Weights of a small mixture-of-experts language model, trained from scratch on English Wikipedia: 63.7M parameters.
Below are experts of layer 5 (counted from 0) of a mixture-of-experts language model. Rows are named router (the router's row for the expert), up (a neuron's input weights, with its number), down (a neuron's output weights, with its number) and show model dimensions 0-159. Each number is 128 + 24 x the weight over its row's rms, rounded and kept within 0 to 255. Numbers have three digits each.
Before each expert's rows: "comes before" lists some tokens at least twice as common just after its tokens as in all text; "gets" lists some tokens that make up at least twice as much of what it gets as of all text. This comes from a sample of Wikipedia text that the model never trained on. Tokens count by the router's weight.

# expert 36
comes before: " 19", "\n", ",", "-", ")", " ("
gets: "-", ")", "–", ",", " in", " 19"
router:106128109123124132110159109141123199138129147157144122130133119149143135130114159120102155116119141103113132151122150111148144133130093146170114103123118157087115092111111151140105100117143118111141100124129122171125126153122145105101141110135134145098098137092147121158173108120147131106155110091131126141135084149136160147169140145193124103102093113113124102106113119131172153119136169117100130097167130110111188127106099102160098119141149120120141128098184124126152116129123147
up0:106148085106085101143157121128130154157125153130137139110121128113154109140098150129118106152150122093117136127147159064147160129124110140154152115115129133116102133114148134146128125121114066086102144129117085142116129133118185113124102115084063097118148096100125116127123143155105114156120116136134121148118143100150165148128133140090101100112168128106103121103091123140137143154115124122105142090159107161132130155132126116122140093111131131127165118160154132134161116109108136
down0:108128148108119131130129114123146154109116161155131123132144116126184080142114162147161149102112134174159142122110102166133127170160174153127137105131135138126095137132121106125117129186114094123134147150121114128186145135125116164158107139134076156146102120090142141140086104095066111131114120138103133132107140124094141114109141119142079136160095153103156097118130130124077097097142134160155143103142150122154095110123147128113122101119124124137112101138143169150127138108113178
up1:096126132126106142120117137101113109117184124144111137144157129173132129135082110136139121089157126141142140116157119146101110085116140155133115170128111117094109138130090115140128182137094145115119138102144139130097163125145138141127121148172103107159119130090117149100090105147146147112124112164143116122088120128125176177152129106132102135068128136157120152122138171131155136171135123122079117150113123164138116154116112162120145166086183118132092136140131149173121104128112112
down1:120112098169139127114138107106127109113092134128157125157188096158169141166150092119078149048109106113147094107128140068152153177102160143187155084091136143147128115125128115148133127084105132115179131112103096122120124122115130111114112099096121128087119185094136096157071152149130098127144112141114162157113176134122155169101141146125137159085109114139113101142099158109151097123110109137117093094132139132131118128140132123109145111144133162144147146101138128137120114133136151
up2:143137126114107122107111081149111161181084131147120153160116136120089149131118093136100129175133145135147106118107084135119121070098132103131131125145122134130127125098125154145123093128114159137117151080149090130121160116126119126138158114158114174107111163158105155130086127104107126099135145096118133133129132159119150109148100192112140125129124131162125102148122061172129115133154137132106158141144104121088126140116140172136163158108122117145110103120138107084136147156124149
down2:077097117156097109132135114100148121178130126138122136133131114132133128123170104129135098145124185151134143134095137115155132082109150122106149137124137111152110130089112163126070122115128179159131098129131140087097120153151140163127129109138169071097077164095116114116107106115112149142108147130099152139135113115150126105137101176102175119157121125108124166166150100133125129145140141148096133112108105161164100141115145170129114110119187132083120153120129139138152153131130127
up3:119171157113070119128108148144127083115124148118140147137089147119087100110145097160082121137167091097162149144100129157135183143104111127135133089146083133129101132119133139135127147177133113106108129131129107105130148128070098093107129100105146149096111130127092128164140112102154127118171126138111134109125137144129123099127097147146127141145094117098101135102142127130134138128161113134141149128113122132131143141129144102126130149123094123111122087123138117120098151118146139
down3:157122118120096117137142136126188096095106165110105094134128128124108117103134143113127081118130152164083148147108105165126137130109130116104147131134115145105124159124128131132160155095181131130142121153098141119175172088114093115131144141132153116051107109159120087138150117096142108100121115121114134146134156141167163102150099154152131102174114117121168117129106116113119148152137118097108142113136153132122146150135153112093155099147105115141179104087175154157144116143118164
up4:118170130144119072089128078137128127129142127156085112133139114151127140107105109158099139087124111059114129154104131123135111103135100103122142118121114142142119107106105129149114113111139146089079130108112129134123099180080161144139153101138148121081106104118132148116087119121121092097139128105111087128137108130116152143152166132145116120151102114096098123151151121134139130097121145153121139080124104139105085125092096103142126137136156106096142123076120112078167125179110134
down4:125118092117124137124125142131119143115113112148114077102155113113100140107100169150071090124141125091178137117159120137129140106152091159140096119140111115118082133147145114093124115155155141094129151163120137136143109156121121145134123123113142133071106168147133107141165159122107103130070100117123123126152097096130111114164191109158147136132100142163130140120153101154116146118114162086164104151126148116139114104141126100132162084081092104099107149122111123099088145158155134
up5:104151122111100154153152123101098154126107145119184122152103141125096140126145145140108147134164101119158165146111152183143166115141170144121056087095119107134096110115116143172144103149159138122122147115148120143139135106130124092119115085124102169140105142133134123149125140131135120119173157076141116087075106167145156140168162146114122142163143110134074130079173142119144137117143114121143145103098140189114121179123113145129086138118102154130184076136147112142116172125095108
down5:166092120099126157137092144120139068148131112169138091121095163103146103130155113129146128117130134136116137145117098082110119161170110122125173133097142109121162127122108120161136132097099119092156127101124110080121147156127108110168127116116101132129118127144127111103133149117112091106175096128107091110116093088112191116130131187109094112151155147146190121150126156133135154083146109171113144118103113152130122109120144115119109163142113138183125120143162089171081137129096117
up6:103168123147113122128126117125136127156104144145124110123096119115141153156128117155143100100161116081120098129178085092134094110156179071124112169123156130105110094093141147168143174129172112125133113145139150100108117148120150087152135117133130120113118122115118117124154107112150106137144157089128140118139107141183120100154123133065115119135121111122100108162168099167128110087115107123134133149123125127151111116109122142112145095115101128096158110128133125105153127115085109
down6:096184114178109148095106121094113156122105087155195125113137128122125126099177171161160147140140120147103098120088129137145109113122099141134127120123148182137138114084118096175161133173174144147104143093109141170158117126135108198105133088144116149126117136077151122156114134133182124143121143124132115141166139193115103104129136133112164146147123137112131128122133106123120129108149112196162102126160130120115141071144097138141140089145099132122146132132108165153141116153092185
up7:152117095101141116088101135161144157130151134088097101153111148140143125136102174140104116136132141103101152158113157110156148096081083100106168134092133151083142110123112124119122141148202095130148099136128148103109138164146125121162164160120115079143153139136150131122152114128130143126172097121142160134158116137104146101140143129137100084154122109126105137147125123135180138116123125116163119149120112145094139141118116125131113133114100153118166095095156119136136150109091151
down7:096155164131134145130090128141133088113118084148146086166135122158158127157107106139134138124114122176134135172120149105137076095124149149157106149129099153173102134108082083100150145100115126139134102122149098133126148150151110124120109163104148150150131116136113145120123148105116112132137143136173122151139169105168136151111109162201101136106123154117111095141127118122124115105138112134133112172117140109146164191146107157143113168091122124111084145123142115182132118116166140
up8:093145113125115113116149115125081125111125175126103136160126151161129112102108157161124143145158075060149144121118117140127126078082150128134137130152142144093142123114120146135099109124129119083097105126103125132113135144099142148093101080149067129136105073114092147110121108132137110115122119106116112149174159124134124125155106133111145099107070136144099100114148128111141145115110172147096155109131126187139101162090116140135115121152139118119134076089117091099163092135078214
down8:159110149165124126129122083104179132167145084113105093121128104166114078087104110108136109106106115135137095089147160123088177139152109083116145147090093141149101104129162189078143139171162138164120141150134127096141135182162153116143118139151086147158120115093119141096111098105102112121147111121114087136076142159129137109130199098144118117131191132162119132086130162139078131152151110124141116150119166140127146124151127140102132127113091143116122122145096150145130097109116099
up9:118124109128113132112154132096132086109143118139123126129138144124124140053053117130081146160167144089102133183127117125146126123089086145155149137085111138121152125138120147140134169120114127100123128133161117100113081125127141129127138154131104103106113108120165160132135125109119106086131128134094124128145140146074126103100129097133121115144107154108036117157105166100147102141171142127081167099153128117148106111141094101116153154124128160144140118087170137119147108123127132
down9:161157113117105126140141109081182180118160098143158111120109154127078132124165155137137120142126147151138113096099116136105108132093182120095139107097102148128090139180097132136125129104120108091161108166113082139109071136149143155119143110167121087102121096123131101090109140133137113126144097155114102119141144088142139136119132122141124155158148108058131105104120102123096131118147127138112122146143136154155148147135113155128078146140159119134124125133138145144155108099161126
up10:102134101126100109110145068156114146129148135157113109159120103139125145106124087130084138149130121098124092147140138112130127083122156125139092123109093156110104125129110166135106122104126103118164141127112125148131101143078144147095159128159118135118121100083122118117129110060149104108147160133080113166144134127099136132153143147157107120131124127134105092090138120130137148120097144135097151067135100124117130111096097124176089120135157108100134139098123127084169087151096146
down10:156090127149134090097151121104162096128109098127115135152103140124131117158127141113167157106156097149131151182149118139143115157162101124107159156094120111136140126158158090092161084103109109114123107096127123098163138101144187105140112113107161159130105140103166155140136112134123087170096113158142133094174137110121158126100091095160138139139159124133134150125117119113136109093135129113147119118134126158124139139128112141145085086080131113147116099149113092153109103134121116
up11:139144130126139087102135102130137142128138162119146139151146119147142124113097113176140172166126082101093134168110155123148139130107100148150124107126096129134134099130099127163118115098145119116072102073110102143142119187106142142082145132139101153119101104124138159123142122150122129151090145112082098177176112126097122159125177134153105098128134118116107093162139116096148143115150185122127124121143112136105139092074125128151105144160157088117118128109141126111129129149073159
down11:115105118108121114158130115135143137081138143109135091135149117151102149153099109084107123135120159114152118123153115131114170153132120123151185102143126113170120130138112133117127129119097162106150102139124107132110105155093128154064110126129142157129094135184122155086131152091142146129180162128097163136178120122144078123133095158159094125111135128153088138108119151106135133115130120145101117091119164111122109104167143146148105162151192115092118093060137132105110144115065104
up12:121134111136132101110131115161106147130157151130116097147097106160134165089120141150108159188136120126090141142118139129143132110103090120111126118124109154121103147132120158156107127118121120088096113100055101176103109158090146114101149124169120129109123109152128155109137119126175119110152127114071110121161108146119124104135156123146100110141113122104097099119135120076107135093147131140099132142130107160153148099093108118124119148153138108093142108107133107099152145149129156
down12:114082133143127103101134140147097097151100141115101157140140116126138146104108157160146161098131147105128135117104140159156099102100108114109098144161101161103132123098100145145164121143153125114162139156114168094124104134114154115115139117160127132130156138159158113099118105136081154104145088145139113098098152123156149130111127106104172118169132084113152167116132097151157145109109161129158087110111110150089159109106150106080136101150079111108150138131087121156128143144119126
up13:087134122122102133126140112146184156113102101164076091099104123114115186110140111118081165168136162103114089131139116116091083109111156091134173143123132083131089139105127139140158130181132113100094139130124151120151077163152146139136170130147173075169093144135139114145078140092094117125127152140099127138158120188145139182168147096140081092109112122093074094114117113152097098139128139128102112125142156118124146084132101125106092127125145149148143141114121165133189114116117105
down13:126114132080138105135138140113154151137106156174156081080132146136121131093184133107105115153144107137117109119113141140099152125119100125104120104148141148156147128050112160157186140133134107096159131167111154183128077122102135147158122141122119083090139111145150144145127100111130142106156126138127093097081113094120124146111128138114166124155145122128130112145127126175120124089151109169163071190159157093115110111117120108159100139139124178103188089136157180148102095125119121
up14:093150096133096103118135100152142141112114144159108137124107114129142119119109111141122144141144077089124130150104113130108144123090118165135101088133075159138122111119088108140094098135130118081108131115098118157154125136112104143085149090162107141089100110111117134118148123144171115102115154123110108158125098106108187176136145138137097099114098119126106124113130090105169152110126134114092160076150126158072145095097075113169090136130127117117142121115120109128143128154119166
down14:142107133113117115129133082151165097119121116143137117128102126124118193147158113136142170097141114075153123150144149139098149166129131098115125097097085151160132132173170139086117142059105154152125097142094117076151124107114127177142098130135124109162107172119151118134134129132186148117135158143143136110116084143124129108150130136116150073136139108110130168095090133152166107132157111141165121136108146154133107151138123156115130111125136165078149112132097101150092100075144130
up15:098163135157089080089158129143129127123180146150127096164076119121126162101108117141101150143155128095087130143114159127108177125078110170129114119102113136144106140089091147151119131127150090094099124093103116156114080141110126126106142082123139129124119110154156155133136082119134085114148164111090079168150074119138132145128149125147083136127120123111108099152143116063134110104086105094101155119159100143088157118102104113145117133145165111110131141129112121123114116143097114
down15:122147131148095119136120116130114121135132201142143105134108096151130098129119143109162156145144104112152168153137132119135135157102149143105106083154119099102169104165156150148149119136173088177147127131137139095154126115124139121123087146160129093139113178135156127085129111078168082182156148146118123127139139154148195139142142130119154097128110100097112125082141147130119141118097102152118167168147129149093082115134125184142097086093102137112144117158107113172114166128163139
up16:097177116135082126121135108157102131128164162115139111177107101120177165134100136141126118152123155071107133135122165122144115104098133165117131069106115107101100114121166144144099118119133108081097127092071097173138116159122141158119174110128129162092061099117142132133126088107136115103141163102104066157147104124099154121141129146132111075124101128105169118102154120109132148103116127115103169114170108120122144110081117113131113128147142136098119124114134099133171141146133146
down16:099145116179167156157084124085145121127101122138146119129103121110139142086114146144142129162081154167105140137138115138128091141111076106151117159141139093135124131104165088166138084097130091155132176147142129185118099143162067094121110171132116148124097117103118167177175116111099161144115096105160117146087139150116171138156150141139106103151128106122152111099145141088102121151104150109168086114101128128149163088111128126149152162113126129115147138167158125087142129149096091
up17:115140096126107102123105106143118125114138136117101098139112116150136159095104112154144144156140083101084140152126168130152126082083117163157119102114119162153110110118100141164062104096123117094082124078113115154160137171098137137094178095147099144129101108117124174098153130125144116117130156086093098123137093137130132161138172126153088122131121145117141107124156107127109150096111138129111120127164123157129146093089123116170127137118126113122117112128120121093127110149098169
down17:134123143142127111113132099119150108164141123094145158092168113160117145163119134170092173110136116132151127164145162092160095171116145157155124096109118143132116086149160169136124132107132088176112111102136138117103113120094141143163133116115129159104092095118126123147114143098147112088145152112137149180150132120125143117148108113068129126110158124121186083085135119095115146123108180133156115063108157094164112099099138126122143139104131113143117145083140145133121108128113104
up18:105156114124121057110149094153119122154137171117077099145095129157158154113071124160124175164159103102122126146130148140135153126095092151159111128100104184157112110130158127152113120107158113105096144080091128142156130165110115123140158109117086126075095093097137142116122094111137073118122158103096111151113166137087151156128133122109107111112136094111117106128177129113146139126108149104134167125125110147111131128080130114147112103137153122107138119095097111080146138140098127
down18:155134147139129084108101114124153107102131146116091103143120115123116116112108153054168110110110133133093125154148137108088106144115115165118146113150127166146102145131105130104118105143104152152159134095120100110129142147128134132096117151083121131112133150154149166116164157161149146126125105106118099153140121122097077121140172132172129125120118130167129126114157134074157152098128128098090117127109156134138133170149135120115110137121153102163166121148142099147179119115121097
up19:111160124126117124104164109137097114140177149152120102147079123115135148120107125134097134122148116129118150165145175098144138066107111140128142110138089134088075104140091131147112153122126115100078100097099109105150119133133146126093128144132121152146098113109126126152110132097146112090139158119091080140178093134105121149158140140140094108096120118156089113124142132099150157106132105086094132132122096147131181128085120124139099108158127125088158108074161113111173108096086143
down19:163101166134124095111105124106154127145133131152115129147143130113160144126141144158151150147121111113119109137147168117147111072099118124095069147154099152145116150143165126125154111116131099110093184115156161123116145110145113135160170124144148083156120139134123133129096094157101108173126114147126094114107155146110138109152153165157100127183103144147120145121130121122136111110142176103132088130167122156118180126096155090150112138181102163096107150120107142154094123146142136
up20:071116130153130122116151084166139117133125155087138110140075129104147149099132137126108133114163120104154108125134156121129101138116136135137166082163114154112071125140144102112130095150113145121120144155138151132110119124179152155139148132157142148146125118093142166160145104162097088086115168103117139172136087137116156153137138111141112151103128094129123127135118132081119123100116169121121146102137139137098134113117107118117065120139165118109108139141162130104121104152149106
down20:139221126107141153121121122152134122147106145105161151122138152129137144120112098140128144141141119108175144107130135136126107124112174139128131168120098140130145132141127127101124163152082106142113097120113075123094139110132123123144146104131087140144132115132140110099102154139141101079140137115125106132119143109122149114127121132128101165143151118171089115140144157103153131131124116107163157142114107132131138121211097115128141113144140149120136132173098153105153159102143167
up21:109144102119079092121122135121123151144140163148123129145112107126145141080095103168118123128128098097103148141114117125176122095093096145132144126120090129121102115101113166157108151117126096075108132090103131141139106110111131134082148135131072125109133123099158123108153126092145049101159142118100112150157092152104166149177117158131077132094118072135103117119201087119172120118113147145111163125137114199118142113088111105147100114156165125097165108088132115096112107113138155
down21:155119148143123147108112106144119128131079106148114119168177116157109101139107122116132110141138121166168158156057088148135147150122160160154101128144121103105135103077151135102083110114117076135153142096101109116116153114122111149123110132113119089125156159148177114106083135120110114157150129107123097130122152135067156109136090102131120131098155164118156095127121131156135158123102121099137123169108163142083158140147123142158135157135134109120144149131124122125119167106139154
up22:100129147147094103110150125130129124172145142158102103132088106140114128115126125160094137140123125113118108165120134124132149053123140113150125122123086146118115116133112155149126103120137096120101089112131128160133114139151155151086157106154141137096104101139136155132155136121157099107115161101114083159126128168125129136164149123124118114120120112101077118080146124115146162085091146091109173100160125163144134117092109125141163123151152131082112146120161100108145150166105173
down22:116100106097112077122132133132109126143139151142101097106145141070136133109145131141097158167156137139109095099150117112148115140129152168071135134122165085139086146150089123101126095149147137106121082079136126098172144101131142134132106139091166116145148151158122116094096151129094126155118152141104142112159132099129146067162160145147085161148126151136084164116161124153122103111158146075101110083118159145129141109170139096100089089140126136150109153104105104178124119120111136
up23:115159103146106095123138107143080115149141173141112114155103133142137122106141118123118136139158093103113124135079128118126137120092114168131113111171158167105094144107095165166087127126128141125113116103122108113128123169095192143117122120139115119085111102107145129117119105086155106124143140108107113148153120104131178110153136172115141133122111116094109077121137106119150134078134146117115147119137101132129085122086113115157106133161114095109146100127143111086148132155111147
down23:159120153100132168123163134081158078116111076096134113095161115106141130134137094123139100121122157148136122100136163144129107114122092130165117155135131135133132118147110149117138156091106130160151133155146143091141099152168183122081089142074147151126165134141135129123113094151095122159106129140144147130130173111158097102139144157121151164163109123175129137145138156115115132144127086082172153108129149104126114127098083163089153122136153127138137126156161111091112137135136090
up24:144120121135168134150084129124114143113102122107115103158113105125104120096125153136113137098121115110151123097149105161172096120096149063150148129090184134116112089144128173120173148114126112149126121139130110150094123146165152096114157106105128133125093129103094173090091100111124094082099155129106117137106118153111181151157092142111135113151120161198104096134109107114127107141127185126142183089124126155152132160132101172154144118084117130164124158100149128118124132165126162
down24:141101155108177118141152150127125111161126114169123120093083132131119070155139134168111118146134197129113115144135157131146136171073132116126148114100096125105120103159104134129096132151111117120121132150143129100110153130100115168125129121131175116149123115100130154115118131083104116180143143117104153140131125078138115127123113122146166112117134133149147137119117116141107129093163209086119129122134122168174158147122094134088092099142152106130124079109157127133131173115144129
up25:145114131104113149150137102135118174121129119130071144137142141169150128143154162104117099105099126111123128159102164131149157118131152150148158119123101138094110079119133114142140160097128081161145166125110150173099148161114101160122151155124150131136162168150115143179168120183114135128157133103115131132102118145139120137159131120161159143078149121137133135132127105129167151124139151124155151077087142124133162108126111152161143157167119155057147125129146126129133122108118161
down25:144120117090131160132061118116106104152167147122106125153159139119151105125162125143134123150115114113133159106133139093104156099123128147140114132134104161126112105140146116103140136134126117125133107098133081090143144102131165078165099159138170166120170093146120184152142127108149139137156081125136128103134180147106149133071123139059135141147137150120104134149110161120079122176150125161143153135074129126107161149090109106131151111132094110110176100150145116144137136118173080
up26:134132115080121140135141143130118141164126136115089101173108096131084132083093127153152121125113143110134138196143159128120123171109154140088122126134127178100115146087141152124142095151088148119110087133128155142146115128158130099155113121136089165134137079122162115098116091110132144119093186161104132143160128135112158114146097126149149148153090109060129108111134152160130155165127109132107141118103116127135140124115148119115120133116128143132106108099102090139160131146129151
down26:148114152086132139102145124103169128108121173100109127169093105088117139126082100136153105122086110161134171094119141148131113115129120126115122160131120106147079147114115126110197127133150120124118112140127114125159111119108114165115122169133132123153164138151122157108130164083125139114159140070134162111165117126118135101137128119147138149160092143123115155111145169118142100123159095152122104161061163137146142150196134120086148115121132197065158121135078094136151145150089109
up27:095158107119089101132147111139125131142145092150114111153086124165134171104094132163100143137150147101130120148148150096147143093127076142142097124091096169110101099088136159172097121125119119132137082130107125170135097156112134131105167151152112157099103100118143158098113116131136100119130166094082139161126106110129152149154136164152108128108100099114109106118145094124148161110082190113120141114119083148106154110101101129162098136150135114142168136092123089109156116162107158
down27:113108127132161081161127088146143121153119162094167132131141096165153132129141110138133116105116158097128125176134075137105110118091133121146098112127112176146132115153131122106099134104101170158117094146067136111149124133100145139170112096162133124128115076142133113104122152092159149114103159149139149106094146155118121094096136129112178102153126096106142145082110119132123136137113128137139132135107110147133114155129134106082122097188160118124141099139123090110209151117113156
up28:125173107145107119096116107129144168126121180126130115135057084137127148093085114140119140135135097101118124138124120133162110111118122135167136158115106136131109097094130142126113133122139119108095114109089093149156112139132157159091168111132135166138116073115131146079162097118157110140119134114091095132142179149133140128106133141123121098121089112104144105113152105115116108100098174139118123103139114169085143105090104090118146127157135094077162096116136100098111112156136155
down28:125169129134151116175124158120120074149144149125089129155137090105116147140111119091136130129152131126146112117165132135117081078094143138093132155135160118126168091134086153176121151110104164145137211100102137122101104128127127159164134126122134098141210093103123148100091140134147144112132141156087123158107123106120111163141112127123115138143110137160142079157132125151164126119108133111146124150099127097129106131122152112122097091140146128160094136127126112133106116098127068
up29:124150122137110141081084152154104129127127166134109147119121130129144092110115125108142138153145149120077138170134098078145167139139126104126140104125139171120172119142129163136112090127135091081140093144145130175129123227087139098154153105092114137100137129152166129163160138075163145196188131104133127099131165148127126140122102143141092122123145130115150143114133141129173147129129121077112115164126129147121122154132094128136112152088084144162125125137176118115105165138108135
down29:129138142058136131131146169114122121108152102158138122097129110140157134077103121124141130145131118121129140108143095113127119072150130127122159131122113116155160132145163099149146102117156118121133102147084135151122114103101096114114080107103160124107102098098126118099093101090171110089131138151133132159123132128133079094149165138074137056147122137164165127102123162130109141133121154101101139128094119156176112092122144083127151139097113121169118135115111118152139152114127086
up30:148134106163108128104145103144103126127183162123093109110130132123160120119106106144089152133142129071121158146144156107143114140100135112136131116144104157144067130122109173132097121099117115095137098087080156119122118162118154129114126099140145152135113079111107138098148109122109094085121186123085107136164109157124182150117143142109141090135093119119114090119147121095163141129105148092139130094126096150124150126093085117134122152151127154121145128116105128086139123156148160
down30:145123123126099109108114115145150113156164112111091153157075124123130123127124132131129073084119105090154109096143140158112130111121094111168152111118111088129096106132118119148111105110119157146143163102108109138164106105073152093101134114114154126122142095131139110139175119107121141095147139121134111130121134097096147121111120087138148112157131115140119129088139139115147137139166113136125091106134154140096133140134126150100168113138131157125181130122101130119152147130112095
up31:083139146122132159103147128128108097146138150161104107151124072110139118087134119127119147176123154098162134107134071151134131168179101124154135109190119139134135146092150124125117124163122117146108152075107130115144080113119157088127125137139157115100109124156151148107132094101146171119156133097109095127108119133142118128137117111131131133103124150131126098103145091140166133100142089103123136178148119113134138157134075129138159160127110101142137141151137100089140151136132145
down31:150106132118105118099115063076159142115127111162137128116119156109184100110155119129130141110157136132148113113144155182105128124129146125117138117134154095086098098114139094166078118132135145138116129142147158145115091114145179121126099108166118112072110167079098109138095144151119133141102143124122164122171114122141096114111136094158137143148155120121144121125102100169127109115082127131113143126140160131101130132165168123168158110113122109137195159146107145149151098094127126
up32:122118072181064088116148136089112158123169187129128125137136122179107100134108155127112181118142135103127171155079111149152149128111150142106085138148129125104120147099112157150145105129114091130130117146094139145099131155120126119100141132114068127099106124137157158093133096147114115161167130146132111130148119126151140170157153114087136111128113151113157111114122144126102111118131127141133167104123136121135100110093137040136097176115104112115151123119081120146141070134092150
down32:106152135127121129143116132074101144137142123098114165083160136138111118107146112142095081097160141125145133117094103141126111171096134134110130127147130120122159164177158100148103113142144104142125150056126142131103113096144150131157177133152109160141145152094153112121096146127196137152128129147128097131110135138132133127101139099145132110111116129092132151123151126108146111094144134105139122092129118132114151112131131151143133124129134087119149157118100128122111161123130147
up33:142102142154141098080156119134145127163107142140098142161133104145121102115101136138092161151109135104155143137123113144176122125146139111133121124093105136117191126131164115172107115106155118103132130124139148143150138144132173158125154103111102123113157099141134111129112165096097130142147118148102140170162151136165104163140119120118142111091154145103136106110136166129168087077140098153146120144104104168101133132071119121178120135120103182145114139129139131124153108107127119
down33:101149138138095116124108139106109102127138143164140088151131120170117067118083101143138137111120109153160116105133139113094103124129135182148136077134131119108142112148124133156122141137109151143176096147161107143103172080128110092126153080109111131099125093099122095112119113132159126197126155119150133081110122137152135110125200140116164103136143140131159121111134120131126132105080119157069178135101111112111107132105100146161145128095146124113108102175142097117102094116170131
up34:111122139148075135106136135153125162136138105141129110130110072139120154113113115131120238113122141110139127135138111145150113106118174125165162103112134162142079139106142135131129085136081126145123116133143113123128153126150137109157110123178121168146100124109130127102121084052111101132145131109133144128150104108109139160125130123127106129137119172118157136106115099114117150147091157135116140126182149126133135126118075096112094125136154105141141134106140134136112150138166103
down34:146155107101146094134153192116099142105132115102069148131076114116116089093170114141110098151137123130088158120146146098153089139107134114150098173091117132128140156098134174137145131115130135118158138114186132099141142097120125174138122116101128101132147100149103137133099187127141089096128174161160137095132120077105095134131150098155123131113114072111161196117124128151110146131108112134098119139071131115125080119140139107146144128118091108139154126128089108126101132112092103
up35:117157116110113129150123121147097111149132141118134131151091138113097144105131108168139107148117150132100138149099135141132107124137123172143074127122136143091149093138121138111111153076159122163155128103141123128156131129093123143129112106130142142131079110119102101128120081147141123156129130089130106110150105111167124116116113179108125151122108105167158112164153128146145065142117127064139128114165113147097149132127141135117118155098122149069080111122138101108142133159086121
down35:160112145117136082153120146168095164086103090142129125180165129155164109117110141149121172119102136138127134109148111146120145100125114153138109072130161203138141132116146100131109113136125147147132090110164127116096129108100145132122107148078138117138090101160135097151114103170143118127144107150156096075141094110138125102119111182134163142121144102155125107111125123170134116162149127147126140139170129101121126095158164117135156117127132141147119121112082102143123144108121107
up36:094126140142117141107085128132145098139166114142103122163098129142134132121151110151144106150099155142116100105120158120168135148121139155103128094135068156093093101128090146129128128102153126127124174144157123105188162146152093143105144131103160164147142114146092138124115135122132139133140110116139122150135099102134131075119139120153170114162136125154108128133120117132203116154139135075181124124118132089093113151127146159102102098171171137108099154141166081133109151168101144
down36:166148220140120112155087169184117093132141103118134122149130096160110133129153134124115112179138097128111107113101154143118123142112133158152110141141109135098165137100109104113132102140139087147137164136118145145140122158151149113103079106113123148148102107158168112124104106139157158163136149141126094108079135147125108129116110130099132115066136106126101177118146173159107137158100119086154106109137130125078121147135113127136152137140137160114117122140158086116124146121095172
up37:119170148126162111111105149119133131146160145143100130137124142113160124092104116161099135108154121097150100134173132145154107109120144059128116148140098130108154145134131135120132163118147110118124131142144154102102124129132142151122219160171108144109167131123117132073169088128138118122140113116130137141100131190116132126151099115120139137082160131140091104092166117118121134109153108104118128108126093116050110129107091183148147126114129138107167121100174069121120090121091142
down37:111128102069154124148125113131153132088134154099149122140115098094156124146152111128145111148134100094112117087120128111151133111116105112153145143126094095175079140159127093129106116092133191106161150131135100102121093138129104147123128138185130080166135171118111115149140161178120130084129105109144162114100128121122142160128134152103145108111135141120101094125112132130084133132160137113178130120108165144149141139144111166096121139156164152180148145146138136091127090118099134
up38:130150118106107116095137078161138128135173160133110117123109089119164168108099131140096134153142134120129118151123126121160125093125113149148118108121129147122124074102112131122091108141134094101128104097123101166107121103095135140091190104143133114080118105112126126110119121111174086108130138122092093154138128182108167157093129139137093108094142116125097127089132127108136112094101116107115139121129108116103118124094114118139098113137162124113138115108120095102192124163098127
down38:133141162106137188129104151108135119158105081161139139091115137101080172081113111115122137103137128103110097124153088145126175135112141126175151107129140090126114125151138105151189150110145169149144152202102115107143107177153122135143086114107130120138100123138092136152162118143132129144081114124130157130138163098115147113148110151114112157113151150112109160085117116121137106141125121116164100138161108126145130094111099123148131119129106137077121155172107185168139119136169134
up39:152156187084149126140131142119137161108107112139134090108151123131140142141128131157113114112155134132138095130143186140096108111091118141165094110133108115149077104118064082139154103098089106147162139125102112117147131121136169170135151150121117109155111160154131130165106134099142169137160127126140122129123117144125123114092156150150141089092135117122148086117134117152120144103159117120126167167115134153132145130135082136119182121137144152129111085118108118139129108111071111
down39:144095117130115141137148138142103110120089180165150092122126147147120134133148135113098130147163095130101118141166141068141155140175105130098115216149099110175144094131107115156124162159133167155146142137079113148083097129107102116127113150137146126129135072127096175083130107116133139140095091176134152134099133144130177113109111104153087133160139118099158098159112173164137107129119134083131139148116164091176130144153111129119098150155143098088161136131139094111104090140155099
up40:117133139145155139112159144140113140118117138136144121170111123150062145112080149137136130161127139107176151124106126131145146120118128112077113150109137136111148122072127102163100145091131138142169114113176111136141103166102104151108132135080137144133112069138162104123138139171150134099081117188136110169182127106105149114124121158147146104106092157119113143138116094159148115100158160089111142090149115107150122088116133132164155127121158149134128134063148119087127144161141128
down40:134139114130165088149130147103140114090136104065100117182128135122149094163108127131127103124126114133118137105143157091113104111111103126152138113127087143111107169160115120034167133112116133122160179160054178122106056108096126140092116154101132156100144108146118140173125143096120112118132132115158102114096154128137127129108120102138161130142150120142157142131088152122136113122114106138137110126111143171114118139166150124091161104154129137115120133159126125179172124142130111
up41:123124097135082106148151145119149135134103157155153141141109122124162142044133096163120136136137105133110148101115105119124158141149088144135084107099107105149135137119110134133118123150117116081107142120112111129162097128135166095077138134145117132092102153094105144131180137068139118115146108131078140135109111146087129176133110104153114126126124092139147095170079132094105135073106105100082140125164122125130141132133106102129109110135156062142119131152137137109168116129119146
down41:143079136107150145126123135110162087085123154167190116106173134122142168117137139097090117158128107133112118151104119154105161134134119144091128125130131101128142150144151123132138142127130141113109083118128130132123119131096094099093084135093103098113110145125141152093104102121115131130172096176070124116097098106127130145075086120132141122179108152109131141139105134097078113103194164124149146124113210113142125115154121153139089167120121149177132079123163122143148092137156161
up42:118161156155132121076132124147126132126162150143100130164094104095143126078110127148119177148164079093116132126116113118122134128099088126129097126119099132120107133107095122168126101152171110130100120077100113137154110180111157127087160134096104152119094151101127174120129130117163083101134153089120123170173158128077161098168144163138135113119142121103107133115143073109133122102100111071072180096137116145097139148097108120116119111128157119130126120126129105098147115166080160
down42:123142114122147134137132110120098083127097086084068132173154123162146130178179135157137197141104136110112097125121173104123137151102191142129144135113165120164135128119132133109129100129135112134138134097123155128140179125072125132109143118133127133097146099132147133107172160130117170126130154109164160132159129116143101100112148187097111154185169140131140131138166096126082106152141126145135184111116144088096106116077107122140125160132123156176083102122127111147108157134130111